From a checkpoint of a small mixture-of-experts model trained on Wikipedia: 17.7M parameters, a variant of Muon for the experts.
Below are experts of layer 8 (counted from 0) of a mixture-of-experts language model. Rows are named up (a neuron's input weights, with its number), down (a neuron's output weights, with its number) and show model dimensions 0-223. Each number is 128 + 32 x the weight over its row's rms, rounded and kept within 0 to 255. Numbers have three digits each.
Before each expert's rows: "comes before" lists some tokens at least twice as common just after its tokens as in all text; "mostly gets" lists some tokens that are sent to it at least half of the time. This comes from a sample of Wikipedia text that the model never trained on. Tokens count by the router's weight.

# expert 5
comes before: " of", "s", ",", ".", " and", " in"
mostly gets: "ment", " part", "ity", " other", "tion", "ction"
up4:109058188134061120107123089166145111101158104091119158136108121161095120131118130086128066161145139141110172156142148111118147124089149170159132123103135088136206119134115149122146141128136138138100118124151130199065123101118163145151093181158074197180124101130165111115109135146123082174125118123124105097117112074067200093108130078114156138125091116181149095160178132169091138119130076139121121142109116152158133147139113072118139156081198158172086081109039059137131057141139131139097098144114116161163148082172129191081095173112137047142144132155119105099131135190138114091131155092208110146184136126177113188107161109097155114169107143106116136075168137109175089145134
down4:113110086070146109171100182124126144156104098137123107176180122170080127144065104162073146135158106129133092190133125122121155123123109135163181131095144106135124172123133107097092132149141167129144102140130137085051121140099061110124195138071077163112126126129102091160112113116102098164085155134093154156068169114105139083179129162142140226075103119146098085109135162171097133135149122119141128089151065150134122117126151162134159191113137131028135109138134058119166072173124172128140150175183240045138132088148132159138078143130129150106116139182130139144128130118121180178109176150110116137129083113082125086110143124120122126123123142117116110198146147195110121138084
up5:193098128119187094126095160162133132148148187160119110149112120160160127188149098130110139091114123046089103127087050092042162152111109142144119139139129161103079107178152187142143081089122136108122048151103158142165132119070134154153102126130106124125178126092118136100087113141151105167142169134134151074139072114151141090079130128136103198090183070124129147136083148114099103121085171137180086114146127140135099111110124165131141150106089167156085110146120152164178096152163139162144170141117075105129174147094083096153122095184129158128076108065139118074175101114161175138094146160121106140071129110105183202157191194123135137089128081167155169133115119082149090126127
down5:131137119153101166154122165139155140179117171090195097084137104099157129087084097116125104158071096138116106123136153154125128101128136222107114193042110155141107107126162075094109145129138169126089193120121153067104085097163098090103113183156148089150079179109131132167121111127106162099121110145117101133212138138188160142119094156117146061129129156185153143135162153184135083134137113108097198158129049071096092101094160115120103119135128111099043144156095158077151170140149101138119164139100158110126143107122115089099182134124116097122056116160126135163140176092157120196148107135196117152138168161139077100152165116114122164111166164129142103120115094096084085165159
up6:123182196106073142090160157111158113112094125110089103135163158142119167131166155105105136125094177139102153100109159017126121105141144135080133076122139121166206128097132106191078156163198126133148103108101174165146133144088171089144131173155144108150147146090151090171122110094141132131124131106095158155097201121103095131224150158092141138073121131092172095106122158125172103114081118199165141093122118105100040141118103133121088161120127135088108167139167097083074107095155177101138154108117166186132118145181092134133141126130104081101128127134103116155149097138118111171091096148094099093136108132149211138142117163150116067171154123184130113119142111135162145058064
down6:097148142142174180111148142116141104126146145091138056177098106169061109099113149105155134138092106133144136084151099147179152106096180085095093117126146161111148109170180152109119152140154132134105118105115075143228128116119095187125145153090133118104148153158210115160102128125134148139123092101119094131104101205105094161172176117109117207095106131110084159125139166136184170132089114158123102123117065030134099054135141187141099148122096125173112096135065174114226073129104149133147102140109117132127178070133090084094103198182158124124115139195133118126108088112100143179164138143159160131103099114114174120144090109142133080141137137118098136121146138139115062112115
up7:115101164137107172187106122143131104145187183117095103113179145171140082121094139112076087143175151115123105069140122168141214122078109146138085138119153173118099185180143137168090158098101136140163093135085095154065124143120170087144164124125119155139227132080151145153122130082115127114150131137156068166146083150125108111107124146104190126134125168111064207112097085147167092060124089065118139103106134166122142095154112181165176141142110104152187117167125105130111214151121097108128122157126163110138133153142118106139126139116138079097088129146120069100027097103200178098104082132139178120119153111079084119129131130154123075146087104123137148138099151157144134103124
down7:108111082150092138162131113141102123089112157103156121106110114128056164110149154034112148086156090125149162116118129127139069108181177108141126115193189164101104117113091134152145138159122102159093199150139085141150139137076075146181160145167106123139144142139123141094083108134144100142168075159199130125066107122147112164154132194106119106154166123131138143135174095138158140118140058104191169154075125112179083087175132080171117082100133143136125137095197118108178119097088107114178104120106089090190179135109117125114135065084156118110136120084159104116135133081077086131111130198158130059130119158136150130089141121174178108082137150138125189136126105088120161147212
up8:107113145161128103168054179182124203163163130127089152130077078100116096142092165113172129162092123008159111119142071092089072134183158132171106130102130133169102064147154102118135066107120132127057148064175119126117158123085102170145192104138148130148130145141116160136133150140164109165153133090080113127124154182126158080184139093105115166208127074115158123165160056163102127145158095100105142171156123174100171120185092144108167093138172173150123165132127138148119173104162098153101123121128099118089150137132101074118150081110113133128183116153136131134132155059150063149136118158079123161142135124109091113118158106116099121129149137103061146166115128136166077153114
down8:148061136132157150133139209111193138116156109166094114128098090165143120113114095160102119077109141071164150068119113158096152116179137115078107149158158110135133093118120142134075076132174133123139161138188158178103105147184195203123092108156104158117127122094126119139154183150135085135174108114142143092114109190150115204192178110122118103077138169173156109160158067117101147096123069148094067118168170095103069119037127097161159103095100133116136091111157149104119083131112108161132139159109191120106105146119102083129142097125175115114179121114103154099099052081160130133156112077175107063135127139129086102168175139119152179151146112154128081114138120149140160118159
up9:117163112153137106137099128135110103161167157095115113136108154160081145143124127130173089155189158191126117088073134115089103128161121110144128101192091154137156135157134111140130136076106196138138122125115118118023166142114158151167106124108123055105095140148092135119111128134163161150153100178094089097119152118168117171063118164196116121151196135135079123112154109161118184135141152172094094152146105134169122140067118124085197171124087073120144128134135150107144095136114133123112135145193096191148103103136086142123079097120047156094109079104109155114148092094110164094143089235169159128091099151120137229075186166134145135125118111127099095112127163134068085109151
down9:142145069177115089193129142116077181139162076142129169151090113159123119162145167130093141190120096127112073136117144164163158175110132127160087129140147079140142056127161084169098096141092127090101142175134156090147168081087148045140124096120132180154111175169131126104121096163150121126151136168225056122122079108151175147180144079158074127117111075152090082152180129082094134063140130122115107088144150106093125128141140129125125109216109128079109109067095130135103111150148165181154132147153090123092190196146118130146119119138114122132120130089084101116085099130093053121145178151124125182171165132132165161136158151119074115150125145152106115174161102103128144130079
up10:155090159142148151131119137179123040114167077162127151142138096139053172063173142139128168144137083118151115102177094109103115168101156134193154135154129155108108114149079109162083111135104157062135123145113094139102178098080139097118126096100188169135156070127097064121120160101138100119174126129148129124143160071154095112167134111093215107110161123104145119095110112145163113142124073113115089088131209150107134055084174100135103081116141151102237121196105147122149185114112112152156170095151166180134154161118107104145159136113170146124186127134175121080076121147124107090149109145127158100106108139140114135134101115132125108085158174169167187076147100083092142141167
down10:112079114162178168199094137083158071146164089170136122120078099152163119084071111049139073041124082150151136160120114115144106096173053149125099118089161159141110109141127187067097124106140142147112095126130138164151135148150133141154096115116111180073052119181178175112154117133124160150085174155142115126119146117156122157106137142134136092120190186135143124130164130119073123125088162149118111128177166107089138114126087121103098134136088100086128140080138097136101129140087192086108165117113153103108162152125156134082116123164141163140161156185174143141136160177056156090097112139170033091152189075128121205126129084160098136140121146131126167149160115149124078145115

# expert 0
comes before: " |", "|", "-", "\n", "==", ";"
mostly gets: "'", " 0", " ex", " lo", " tr", " M"
up0:151110128072119101137141169114091088201141163144157162137161178142109102147046116116103169101113084136123097086182191123136056142092109091158105120141099141164185171156135086127156105082137156106111175118099124173126136145154069118134112192107137117154104138057101086114103128086144140095166114119121140081102123106062106118094091103102131140119112189100123190157144133117097175206157079180116072146114162173096147104111144155170130125089140119105125087121135129132128151071180095139110099100117114174063148192156101117133096088136163155127089188181156157173122095144117099121126144120173067115127141117092169109169151194104140133163141069141145096135153092112187156184103
down0:107073127141177143174080111114117097125095150104178167172169124108132112098119166131107082160107132127088153145141132152111178139157160090113093165112132021132106110099101175114103113117165069116133117130077110134140073159113191125110146127132090188128096138134150181108139143133114123112135101087043064136117121162118208125131153113168148157093157140099119116107131120156138078091123118115163123093139147183114156144165098072115151101087136101083104130138102121114205134135096163126101114159110120098078078147076169187082135140129182173175080134131101161112178164145185153144191119121080151124147102062161103101152088134202121173171178115137185138125161067132102185129121
up1:069163181133126159166206174070149162116082153112099095134101126181083102162081086119115162119107147105091153100158103186062134143133091135133134097126155117131126044068125150146109139106123141135121102176118051091131183148103140161201099116123145140098124200090233137121158076140182123142103117147099045087104104134119173133142143116110143089110148156167122147163162052101113170110141127131138113132095143167131140079118178122123140144130125072153084047131097091168137119160136097129133114125156132101142116169105114083163139170110162127123213109098156083105132110129137101125130106194144140107111143158191162129150131169124122137141080117190119122078155104117082114137155
down1:107153157108149145169145133132121138151096113163105115064129116131085129086152140157152188129118107148136181125170121150109132173203153131108048151113157178118071163113102148117109119131133117121114132141093081096135127051142172103143146145158116123128124087133068133138169111111077100170159155118093141064188174168161114128108103092135148134177100100086180119111181114125111109127153112135118076153115076131119059150095140144116090117087125134103169137107103114160174064194111102204126172108135141109190136142176108097119145185125159166170135111165089088142112120151171111100085146169144100150156125087110114103138086161147124227096172043078090109156113107138093079096201
up2:150149159190148145094099155118157112096135091172149133117145088145098105201096185107133107100132109184087097117133138104122183144168094127129132119075138104114120128164144070102113143134116125102149158095144090062162135085081135156115106161124180124176181106117139138172133089115100088146144191146094166135099122090152125109153154152154074151136114164142130125106132077098119173141053117174171101154163102148140140168150155153123153076112108139129108167102120122126069150168105153137075127171095110221155088100145141111117109087114185155149170083153183062071160132129119046108152141091152171162196082176095065107111189173085140107104190124115111102116092138148103090138088
down2:126126124145150142168115088076072101125090165089133169177125176080113100182103190078115153094094123108074173093122136098098101121086209119117127159140186128131106117079119148146137126198125141087154170106108145120127139149080162028152115094169118139143121151081105106084138173143122091161164108079047103103107147105159192131145178189183139149136171133116175142148143145154101106142088158119121108095091172144087045167075094107139172133149150105117070144083165128101122154079160150104122114130166137151134114074101123126136096080120192142106144111126133097145108165162179175129100142118083101148091140142175141186116158142173151172106123132120125155162094173138122120115066
up3:153100147126140152114154141172140110144205142116101104147113089153111117120151116164144144069116136136163151162072117112072127069142124159175159125116095200145102130107124112111151155126144052131086141084131118155117153142085206143138146142083123131127190128100127097157099143078102136137107211059127164171138219176142153100198139131128132139139220087065070115133093124100109140109158144179111155139146139091169098142085169161106123180111129110128164161172148141107060152105117086094184127095199131102105067070112168164150146099141109106152144133103112115158122115073143105148122078138084152147137133092134118099100138069107123206197116124129141083099147087098125129123127
down3:112087106105114115093115150137148137133171103196161130106119107131137118122124106191083089137164160160126132145184165143053124124142122133162158153141166141052091143101138205133092105136109123146144161094159103101126055208119157044122104149124113110118119142102158199121116142166112127158069047159143161118098175154102136114147101151139197093135126082131145132146117139172126075119160160122141120152128131113094182177154162163184123089131101122052077217145155130144128135124140118134062163163082087197072148132109129071117118135140103109094112086143091094123094153133150071118158175133117101098134146138153171140097147123077160133064175115134195162083112114109099117123090
up4:151080170178152075137123166124167149181124141090117118164150076116109103154046094080155135091118142133135136114141163157183158154122103031158168138100123096136108117084149159099145095100143104121098105105130207198104132150115134114083080128130129066087163130089171097145145160163150063153145107152170131138120103132139114154145129107151099055204143068148128073127163101132067198103107183092104122103139138157173167136121143112144111104172101111150155125124126186129136140142156095134142130156162091169142148142110136111114203099133070154117119116091132160125100125203124113125103136124129136135082095105128083157120149155176140140135093029146118176097192121082126121206135
down4:067178127125141140128134161096111097142171184130150122129141126124148224144211142129143147112135114120166123135113103110111123125130160136131085115156116095113154145156151090160142176153132153150127129147141145110087111118056074116143124136145055167138078148194176086085081101076140185173098122130076130078173133127171113120103107188098096122099064152170085186124107096150121114134099083087107087114142133108137121133104187114124157142153096178167144157101135111126157096143121130078093153107129105135141157068165162130111107151157129179217154142191193183119118117112087056105040120110155169174065114137052129133128120123127083151060109128149116141161099141122135095145101
up5:120136129125142162107130178136062109118108104099083097085127135132037128086150156143134117121153108120030156108094147094113177124098042119139134134174120159141104105077140219113151082166200160139118152094157168105134143128128128162171165172185114165204119123103125126126170132124115105156109183121128157092140137101148094150076126063116173139131138078104152130152135102189161151133186152063096144157120175129124081156101085130119119096113099150119111089132118125104138111195143106082145132153094090124139115158126168112132086173099128107119109155085120142124145134166183164149154137138072143188143158100081088076134145131093017083156166097152083128126153186121159119116114
down5:151109180144155100072143122132144110110137211113153126172131119122108136109136179106143144203111146106121090110133100091115153135248172106120097110137101106124074162176119058118170117166128132100166116185142159069169093127080119202173129096098067141132142131150117151097109079151098074142104108116129136162133138149118110138133146151100130084126148163114107100109163176084180161203057111120159125090075102124135172100113126156113097137135112138141140123140064090087162158151125193177131106056117160184139112109164099162126150107106146158095162103149113123136102129155154145081097140191114156139100107069153096085135096134203175121145097114133109061101084146110143089110176
up6:099147122129158188126069139135116105148147154105099121114178112117107088128092142134119109133149148160153091164201104122135145148118157058133126095150129102194196109113139116129117119145088151138129093111148119197152126142181133061102097164148127104141196160149127128100112115126132134116162121096108078142127135154128104108159145018118088120153141102119114117143246105087086148117129185114112166205169077183133106113146111154079100102157177182159177062175193116111162173147107139091137126094095102090144142141069162145140102181116152129133159194132143112082138095127139202134136084134146091077185099164143130114073097139122113163153117102075124099119116091099135095103095
down6:202175116075098169058158137150102147113087082144091113112101141118104121156145102111101158181117133099116165076135091074139140111138161089138125121091130092123118082140117204155119150122139191120117115095122197108104160178153179141171213151069155084109122120131174132075149158109114132117126132086120120140165085099115160186100088133196135146109095182131157134099100143091077090099115132153140139101109118122175088140080109133078082132080097144090116128148114167241149046133078156154131096124120112175141146153134149143138141114147154093159131155191123162137097123134198123145108144178092134140147153133125103123103157154127113163126184157180051135104120066121120108074145

# expert 3
comes before: "\n", " The", " 1", " 0", ")", " 2"
mostly gets: " |", "|", " 19", " 0", " 18", "=="
up4:109133146133118144094162165171080102149175124178130118199161176117088139188122150175074145173116130166178129104135154105122174144160121114129127074126094130115181121113129160121174137123145109176191110092136139100087154114126145145101123141134201122145088110102006143169106112191145118155128051159094129139129118152119061093134053057137090114074096145108140123164155105121096128120098081038119151098155120124118137146091111097038110122099118118120122152122163102171163109155162116101102108117105158135172174107136133072093157152109102130122165129186133167098095123151112163163085138120099122081146115175098205122134200145132117104159118138178092108099109153094100122167135
down4:130195175127108095160175144074164119121128151155135182120106140124117107089105202080120108074139128044092132110122189118137098135118149123173127102143124208129117131190114189113106156118131106146118126103095115125126158077116188124143140143081109122192091106141119081140103116116123116096141118222147090124101085129060126155165108114100108163105144124149105156130158073155150131136094114091101147169118181106095041148132178153130079144120166174111125158126148174157122119104051095128100142182076107103149130147098128093082137142151115087199115174122144159119156116114161104152150190153127139175127083068164132117095158091126097104190121141139116138161147112114182095044181
up5:137153134159113168115124148102175162128068109121079073117132095109142093188131148104126116115155131072122185110142131103121162150162093083125124088121133135073131194137160121102091197180122151170094125123142062121151111121124097172173116121124168139106122116135098150156081149139106097153119160105154119110128123114121141173072191112085161149147133189237084103108174179113104090120089145094146145138084104130116103065164161100120101136124117160089142112113117106120131111138149186071083211136136098143127171113097154160151209073067039157152140115102168081137131126117130092160129137145068058130126175088142083131114177164185156143123127139085154158105114170151104104162132
down5:069147079130129144173092164143141141149124173156128092124157120110107145083162142061042099146164102126159154094189093085134170181115128190150100150161143134128144150058090070116109221085084130171164110162133159131112079130153173098097168116175086114144088091103123095138099137134122115202122149120094174120177124049159109130135129115101073150124173121140106180102127146171148104129111158156117133140123115147145122169114111170177162155140146131119084114070099123155118115108104153119105143085108084088128136100137143177185136116193145069151036136150174124122172103083091139179115129180104153138180113118090091107089124147166168089100165112162088080145108107129122132149096
up6:136164121161084149176069194181156116019124101133168146183139133142117046156103103130093170132122058119151127120042147148108115113146073075126095208082155190125079124113152130117113193109166128125133117150132154094145138121051087102094122167086165083108099147200171085133141115133106051098161115126115155096064164112095138156124141144129106154129172137133111119129077102099093138111080163132083100171116157144159122113122147159163164131172042200124127130177117151125193101047142130112080133121109130141153112164092173155137103114150140151119115171147100100165151152137131114134122119119143148119179122145137142081122147159116070151161154114107126143110134153137127113115156
down6:091103155100139113146136081101113134125099103043120083143147140142146138135159108120139159086150132158091216115118129101124143117088141105183128124185075116133111105082069104171182126104119111072112146139060124130139141151094179143153165178140056137102176152134140093208103112098161118138126113116126079178138192156175181114177155153118166122190097073141143105101129172132170182133166094125167066128137114122119133119065116140136144175099151137145099125156185116137123054142139133148150127126140135078123089154093108180131136165129100096147102161140115123173146142169121137089182084104116165122120122156108055162149081118120069147118108115105115072131151062130220065162101
up7:177153151103148129163130147168093159156111138102118111128115140127155158124120227118118165100119108113145125138076090110127137094112076142121179138165167154152067112133101168115122136086130110069128113090140111094135163142159151149154094116173146199159128136133110103185092098148129110125141138183171080097142144120120116142143044082149135157129122154155160135167055081167145119132198073133097088129112160114145097130130163109137146055168132062129156069072141114139125179149114115154124108038129166092126132123114158140117129076122090094099079196139156076111216123126102199131157151143139164137188072093096158122151170096135090104140129130175135159055171081161107142121089
down7:173064095126144101091133189117125145100113085143100107127092127057110085111127093118115124178127152184106162098137156111113095159161121094153136129132087153125161149129117132101139101135168126137174042168131036085109092119108121182138086081187139141185161122099193149072072104118127121119177135137184150105130110110158156136100082102117164083123119146142118144115188126123120132098101163135146186144172101148123113177159137127160085115157161145161097146131089144205188172148063181169114136163199108060169129177159130144100078149069140115167100098176108205150086113148113135081090116088140133118136081119141111119095118140111117097097172091156095154178159129097139120098126
up8:168150123141159095114164150134112138146104176087176085101132076042088126087201101154111113123134113128142128152138190072157124132159128106129160108175109125109109108114076099171110086138128157131171141132128137188114123151110145089129110184207140114080132127075159214097060192220116102119107108112183103132091100155100102102092141133085188125125146151133152145113195170177137108057120113118091101149174145141111124148103106104100076109073121119093151151140149106161131181119144083148095128150166136096141143092125116124145139162096169110169084111098099108049145163091174077144102175090165121112154198161151070149128144150125086095142133156168167100130078113137128122140125
down8:089147116156119126101088150094125201075058170102127120145147116120114124109153146140142119076085090195133188144129028132112072112122087112102139125111155152127081124108152138091174101166139130047145135204136109121156151096081141187085129114116169069155152154117093080159160116109143137154106189110090091131181052183120178115115108074166155118137077204169058165126127105180193128091174124109111136089084147111116127119159123160135113063112140161147127124158116143133156177139125112152167112132153094130121142132110171158114145159110122103078071161165100094100159129139134156135212115175115166101126102109130180157141154074100171136127106090114133144125095163138131164111123
up9:104102105157111124170112192106108167180207150118141106172122101111106093167151089088184130155095093124132151159152125081100160097175079146139153102151106069126088084187155077093135118092125126189129151122156132134140124124072139111139088148237098174072114082143093096145128121119170174128072141157097160108100145138074145121171126153064101096149177110089180054107181197107133145134130090106132102189117127145121127141133112172137132127105147173159146121090073125115133108089079146153126124178113131178100172118187087148123101156128103133105112078124123114134118030128129095125080123161164125107170150177162165133135174121065179128145156133136114152096084107129137097118141
down9:131127086102109155148093092131120148139113063150054152085119198153114127108090223113145152126103153127148153142079153166160159057129153158143121129141133123076094176112083144115078139124103098106131168138149155155163142172136119152127131118108127088109069118121151157135202050145143164117155111161115137115149123109122144093055175140098099129113094121158134095114155105221121087146136111181133094175090145049141164084155108112116131123106217111070138143122146107145161154084124132089151190158099133088180102137125140172067129107163126161116116087107127128136112176091154178095119141109147066123138150078145108144110176164142126189033127118142082188087154133125144154128135
up10:090115216091147129105136068100176070115125123154123136075126143199123109109118076123095134140098160138106148165113099109083123133133140145126140140128126067129150169074125103125158188100155086091097194151048102127149140151077149103132114091143074170100133221078129162141152137146117050090133115103068067079105148110101116130116157154155140085162110176097127144145145101128138175151144089101175114185138149207131139120092106156136111145157135128151130109146150179111118100148215098096159165101113151103165117141100084130108180143111081122109149104178107101129127133087132134169160122206095141164088134122129140091148142133176130180078135113108064134169064132167130147181136
down10:099154131168081094127146130140127098077127104065143123112079138076161211125099184121099190092173102163097121168139140121113162154130162092046132064179149110077150091126078145164120108195146115147108100077149181112118156053135115142121178111141108148150107186149169152099076152166120147132126179081153146145126089142147157144139152118109129180109126090160138174071132122137136091117150162098072107116138103107166125099112086149106110112161097158077131164105113088119148174129129147095134088129163171154137112116153107095157097092174131115127110127132137097103068100078122141117182130088126144143174137154174184109068139091182134178169135135132188207109096164109049090094146

# expert 6
comes before: " the", " ", " a", " in", " to", " re"
mostly gets: " the", " and", " of", " to", " with", " for"
up4:097134089123070230150128168159133147176087193124158088150100091139139120156115110168156136108205106146081103123116134119146151155130136102079090100079173075121148125184133130115104156160150164100105094135115105123146081163157102194107101116179099166150078200152172133130114157116122081170130119190193153111144149136044117095093136132111126200152178144112106174135133121112124120173151107122105136140144128127126140137160126065106099137138123062095120143087105079145112089087132098112163105113085166157135114068166174069098174153153114088105127139111153150116104144104134136125123146085161099085057110166111117151145146103174179095099187138154053148169128094120105151107062
down4:152123176118135129118121117187126157125150135123017139159108164073109116091113069107122072168113128095156153179143156076081129112187105169188142124173092096150108143147129172139125082085147126101171126142133149136120144094093071045161130122127143122135155115079086121146116112155177153104125154149095156111124139181131176130149111111139153086095146140156162137131149143126110130082159129145111096156088095119151135139106021130122176091126140127072080159111081140151170199121152126159126172146125091114109154200056030148167077120124148175108141102179099089102177103164099138108132149141079121194126116112206137108140099106104104130179120121149172105109114139155167093151135
up5:086074137126122087158151101149146142155099158112079171164057169136152090129096132105108121130151059110085136088122121152136125134108136074147069069142108140086134184126148081161189153106095136185090102126102129167116137141120150090107112154125159187095150104109129130156151115109185074154130154152110176107122154133124106105134096168114108159129085123133196111200218154145141174095048077137148052167135163187147158165157141095165181087081115145111142083121091119104119122067146167086105117144140063176128133104151201177146103181126078086101159141104164104142129174166124087162108117118140151115105143128113141126104179160121083168134171130142099162092127076139145124094098
down5:146143156113114058133180161082075111150107116208136140113085138124127104114151185153197093114123089183126087110119121122112137129159132122108082122154112143123101113115069101089135123156113126118138127117065108122120131171116126142152072139121241117107129080126158122121128196092093086162122078109096134146102143106167089193202120088176115084113200132150159117146075176090133135145175132154146185116124118105146095105110067122110116075149185112103133179100186178129144126160105077062134100120136155117126154074096068130118197104096146126132152142135108115084116090162092138091175126117124113120115157149189094131135096110181154151134151174111186145127153084185149168142183
up6:091124094129125161171218119143153087169078116120160106127128097135201086088134170113156162137162130065162086170135172151198157135148115105153126169130119138110113102132093116150115170169078139059153079158127188138162074187104139138141121145148117141133109109193179073152156141125130121136141152129087128107120122100136122153126100064107138082103091127158142149141107197140092178099065040086116066131133139175183095098149134104139107239109144130106102103103179131106106147165137071103104131086173162112131136190121118152135095085107125068062089148110121073147146090132111126118119106145146133093127173182113117138127100142089175171114140100126115110111123140173155118107087
down6:130053095087104158105090123047156110147134121120079135122146115150183142157136105108138085189077142147162093042129114100139108122202126117113130126103135136179144160128144148175082123098081132103113134110193129140109163113123114110156129130166068063059121100077108088111193152101199152134172114154132149118155147138150138126140149153146136199110077148173116119124147185164173113167154146124129150101127142119165177156129118133151153090109112170135178185163184093091130123134065141096133155116121154060126076142081162148117088131143142147169131120165134079120030127109145139114174122142056147154144108139084054146159122172090072147092149133095121128137161123165109129068145
up7:127124142082159124163140161130053113161118126144118192078065115125139129099172137138086136177138092039137073132086113099087144157145107151137104119136151178158127119091087159113120088112078163140150140095090087120134125154161127129178167093122093125143154151161116154106148119153144109129141128155103127097124130141149095057141107070110137072098125119141203066095120060134119115182126128225077114127097153152171125122173043112128138137135143137107135140153177162173115145129129141102081160144103105110164151108212128128170087081152140176203105147079108178135076087140160163191181129088164118157164098101138136103141131142114161108099099098106113103154172195085183137117125
down7:122099102158143127108157137122121167135166150120105071157087087099128177140167152140090127124186141078097114137122115159196138157129111138085085149132155093076121129083152076123182114118167186120117171106129083137133088144066140154089125122144149176135108089124154171148091120103101124189153137152155044132157090125101112115194131134146123096134111113137131176149092103132143107107122161124092100159171162108093103168111140142161071188166061060107168076103115150201165132181135119077182135145204153099156172121147139136093163163116143159040100093088114100126113148154123112067112137147095183145153142117120161094171086123163095084152100137087065143172095122160151129100060
up8:098135102115141148079108179174123074131090179141152112143105142110171065120153112091143092086177155120108157118112112132126126103084077152089121161110127149107106107160118116155150101128128037089095145091142145104144116191136101091097101161153087126089105093127091208150135183101086111069078096105089157204122178091113152175155105117125133098153106105150175096068094088137109143179134087108095171110095176148078149200094111145151146105191148105133137112168174132156147116120112089165149100137089176127099146111181136140121186130083132189094134133148137104169204134107120154126143113157118129144032136125187118128148159149098103127157153126144185139152119163179067107174137
down8:148206169194120159127146136130132160073103121111098172187109172168122148131096091115165144171140155087064124134142149078112106131129131186163133170108138087159138089132102175101073159093112155106153140159127118138122156043096120143138123127113130141156125117143224100106114075123156138151168131123144145123105113121096114130121118137176132157113101112067169205171147149131106112077147159096184113140121146117129140110179111091142141141087133115103112075111067142132122137102127168073116151118189078133139084154054122100143069071131085090161100103092133183126005113146169118159115114139124112096172106133104141148123098148181120117089131153177164064088164135158189153105104
up9:160164127146112078164125052142067170146119106096108171080150241092134097134123077139098134120196119133125096143103123104154124084109185103121117122192150112167101067167096117115074146208154114126087101145184186115128073117116126203107069121153143157112112154104160123138125157082151100127167173073130148103083133085177094193130111165171097088126138146157122109158208120108145060135137149103059101148113127108107115155151136072172104136167110142113128144126116149099115139099123139137188161144161156158094153150168092111134083109182127131119149178065111093127091145141116132073149133129144136071187158118116135124174113120154121166099082128175144133108148109101110093113095
down9:070133148083145080059095062095090122168131158124116163098200200131129125138134112106111155150140165097161150131163097136105128145092146116128153151135161168127136130089120171078085159132082085152112144096149155101111161100076123168107130042124068122108170122109168136128106124160117151121128208172146120102131100175130116082140175106127111103195098137146096075094123141161134115125149106177189139112154094094118103123190163145138184174074113153138087103117100169113110114169096130176092095153079123140057095191110118143116152139129123159130132072159138095155049104092080104147155161105128139104169163175104157175143097072127139111148143157148151133117151169140059099163205
up10:133047138104131143142088134151104142170139140134116094105142121081104086154104132113088170112159113100139158109137165137147117172074245166097097123144042086108107080114117117117158123138121127159152088152126161152106076122155132120115137146062145053171062110110107162141096153126137107121096097130122165147112203176130109129165154186108128092166164152168066080096126181175111139065184137167108136126131144073154149107188135137105098151099161133199154118071051154130118134180128148086112156115109161139112152110147166126160143113155188131182126109123105131120105104149131048155212130197166156142100165106143168066116099109122110151107137113093096137139119110125134126108119
down10:174187124129142178159125119130093095116081124071109163115152146182118146175155097172145099069079132077104085079177125106135138093146117100165151212155125154102134145110117122149153132125164129148086141132146177077123137128127167131084137163198093165088151057033154087138151102122140122076196118122135129144101149077127034173092122117063166120132113100106118134106168119138165093142139065099118153079122138133143160125116146195160140103108111169099125158158167100121119171077139172196125163077155143096158097128095078110099190140174142173163095115092146099086154137171156112119130213122074104149129078111097131117165111110141125142151142127130139114121115109091166092152141